{
  "d_model": 128,
  "n_experts": 24,
  "router_score": "softmax",
  "balance_bias": true,
  "norm": "rmsnorm",
  "beta2": 0.98,
  "grad_clip": 0.5,
  "steps": 4588
}
Below are experts of layer 6 (counted from 0) of a mixture-of-experts language model. Rows are named router (the router's row for the expert) and show model dimensions 0-127. Each number is 500 + 25 x the weight over its row's rms, rounded and kept within 0 to 999. Numbers have three digits each.
After each expert's rows: "gets" lists some tokens that make up at least twice as much of what it gets as of all text; "comes before" lists some tokens at least twice as common just after its tokens as in all text. This comes from a sample of Wikipedia text that the model never trained on. Tokens count by the router's weight.

# expert 8
router:451494542505472495504516484517514550469516479483511526499510532500489518468516459528518464508496510536502497523510498461511473531492492511485517465471534527533464536484517509447499497490516476552471512513539548486501528506444501517523477484480489545477488497499461554512488504475471492531485466510470448489489540483500450491488484495493503496563486502490520468480502527509463493496528
gets: " 1", " 2", " 0", " 3", " 4", " 6"
comes before: " |", ".", ";", "–", ")", "2"

# expert 20
router:501441530517504490502474490513548504506472455468531508464470546537476513488474489539530477487515503520499437541505524508519468507477534492485503472511523546509479523469502468484508533517518459565485477492539506517500511503490480517514497471533506511467526549510481504505465509508477466532502502521510484484498520481496482490488422497502472494504490470480465469498467518515472486523532
gets: " the", " of", ",", " in", " and", " |"
comes before: " the", " S", " C", " P", " U", " E"

# expert 12
router:453472537515472466520535482534506508490469479486494551498475520521473524497505500562496478469513510552520470529500535527523510512509464475505548471520509530520473491459489460485500517478554488527493493501542491475493532498473484524538494485531466516471484527515503524490496522477509491481459522498476465511520548482480490478460471508533492518527499469499505447493516519518456503526511
gets: ",", "son", "a", " and", "ly", "\""
comes before: " |", " (", ",", " and", " –", " was"

# expert 13
router:490479517543522519484491491493510548502513438491477522460484530546441540451494464504538476489520508503496518509545530503534438517506492468515506456488536506510471567468529497497488483496505483543499509523531543515497519472488508510502512473524494524483499520508455497528481511465503493504486497503505462488543504471481510493500479493462500498533499462508484473461473496536476508536520
gets: " |", "\n", "==", "-", ";", "==="
comes before: "\n", "-", " 0", " 1", " 2", " 3"

# expert 1
router:480489520525480469504515471516531539469468504496535520498489540515472522489533486533508445484536489511540447504490534535507513537472497495513521478504530558532477513491514477488515526506536491517502504511510503482520533484485463515542471464519524541493527506505493499507477499498482499536472494492461485496522510478506452492453432496483528504511498480465508458498511477560493470535533
gets: "ing", "ation", "al", "ment", "ion", "ity"
comes before: "s", ",", ".", " of", " and", " in"

# expert 16
router:504499564521509509532493464489512570463485488484549531524509528519480499492513482533501458521532497515496456513512515493515512495490472499510530485500518519521479517501479502476522504495563477521502487479530499526530542467482491520542492457518516500506520506514485510501438504513452470534490497537472448479505526475527470473456457496476483482522487474502507447483492498503477467495534
gets: "S", "A", "R", "C", "T", "I"
comes before: "A", " |", "S", "N", "C", "R"

# expert 3
router:464489551505513489522515474498560500466465446470517529487486538545466523454531484534524472462534512503513490522534530511533480544495514472525523470508554523501497514480492461473517526533515503506495473505534528498517525517473495484529480486507475507464508498554496510485480495497494462547486487514486490497509505492511497484489488534509506486530479483501474456448452503514473487539512
gets: ".", "\n", ",", " |", " with", " that"
comes before: "\n", " the", " The", "==", " \"", " In"

# expert 19
router:434511538539477492520519494505547541483435505505516534495498556538460528483539480534502484482515541549481469497476547540494504492501462480523527470512511526526488501483505490490514520509510492559496514487509526512519526521476475496520474448523516534508542533494490522501492507482494518526473497533466482504512515469531489470463468511506518495534503498471512469475517503498463499504487
gets: "s", ")", "ers", "es", "ies", "\""
comes before: " of", ":", " |", ",", ".", " in"

# expert 14
router:482470540509498464514523480518522505465497497445536512487466526512494530464529480522544466481508492501551517517494525523516504564483504524517512476507555557504475515464493474479522542511513452535465473505524508499526532458483437513523502501509496527459541515501477530486499503496479499546483494522497486498502513479506444472483490517496497510497479469462514482499474515518487499528527
gets: " the", " a", " his", "ian", "ed", " their"
comes before: " ", " f", " c", " a", " re", " st"

# expert 17
router:474492555493474500503521506514546495488447470488549511508496540515485514486513453542514469489526517527497449532498508495528493504440513473501542470518485497530478495478505509477526505522539494528476502516509519493504526514460507482517486473502521494486517524506478517485455511527483483546474497471462495473496518456552483478477476534543491546533473500459484477467488524518478502534533
gets: " was", " to", " is", ",", " and", "ed"
comes before: " ", " a", " the", " was", " re", " be"

# expert 11
router:499505528519487496482503488510526552454479463460509510500506552529465524436501471517540497482530509487537509499498536514502481485479498498519532449493530537499486523432499481463516510524535476524489501494507524502525518473491480500542536458510501510507532538495484493488468500491468503499503526521490478484514514468522498435469476513471458514499452469490462475461488511509477517517510
gets: "\n", "|", " ", "-", " f", " P"
comes before: "|", " |", "=", "---|---|---|---|", "|---|---|", "•"

# expert 10
router:464470496496496470519513475524526526491473494498514538482469538528492511475509488522503481470541498534510448505495565536533516529500495490518534487544501523530495493473483466463527540486494486531486464511545487493519547463498506512516515475554488484476493513523467530486482533510515482496485508524471484478544502474509496491445475488551524546518504481502509449486484486521483514535525
gets: " 19", " 18", "20", " September", " October", " August"
comes before: ",", " 19", ")", ".", " 18", " by"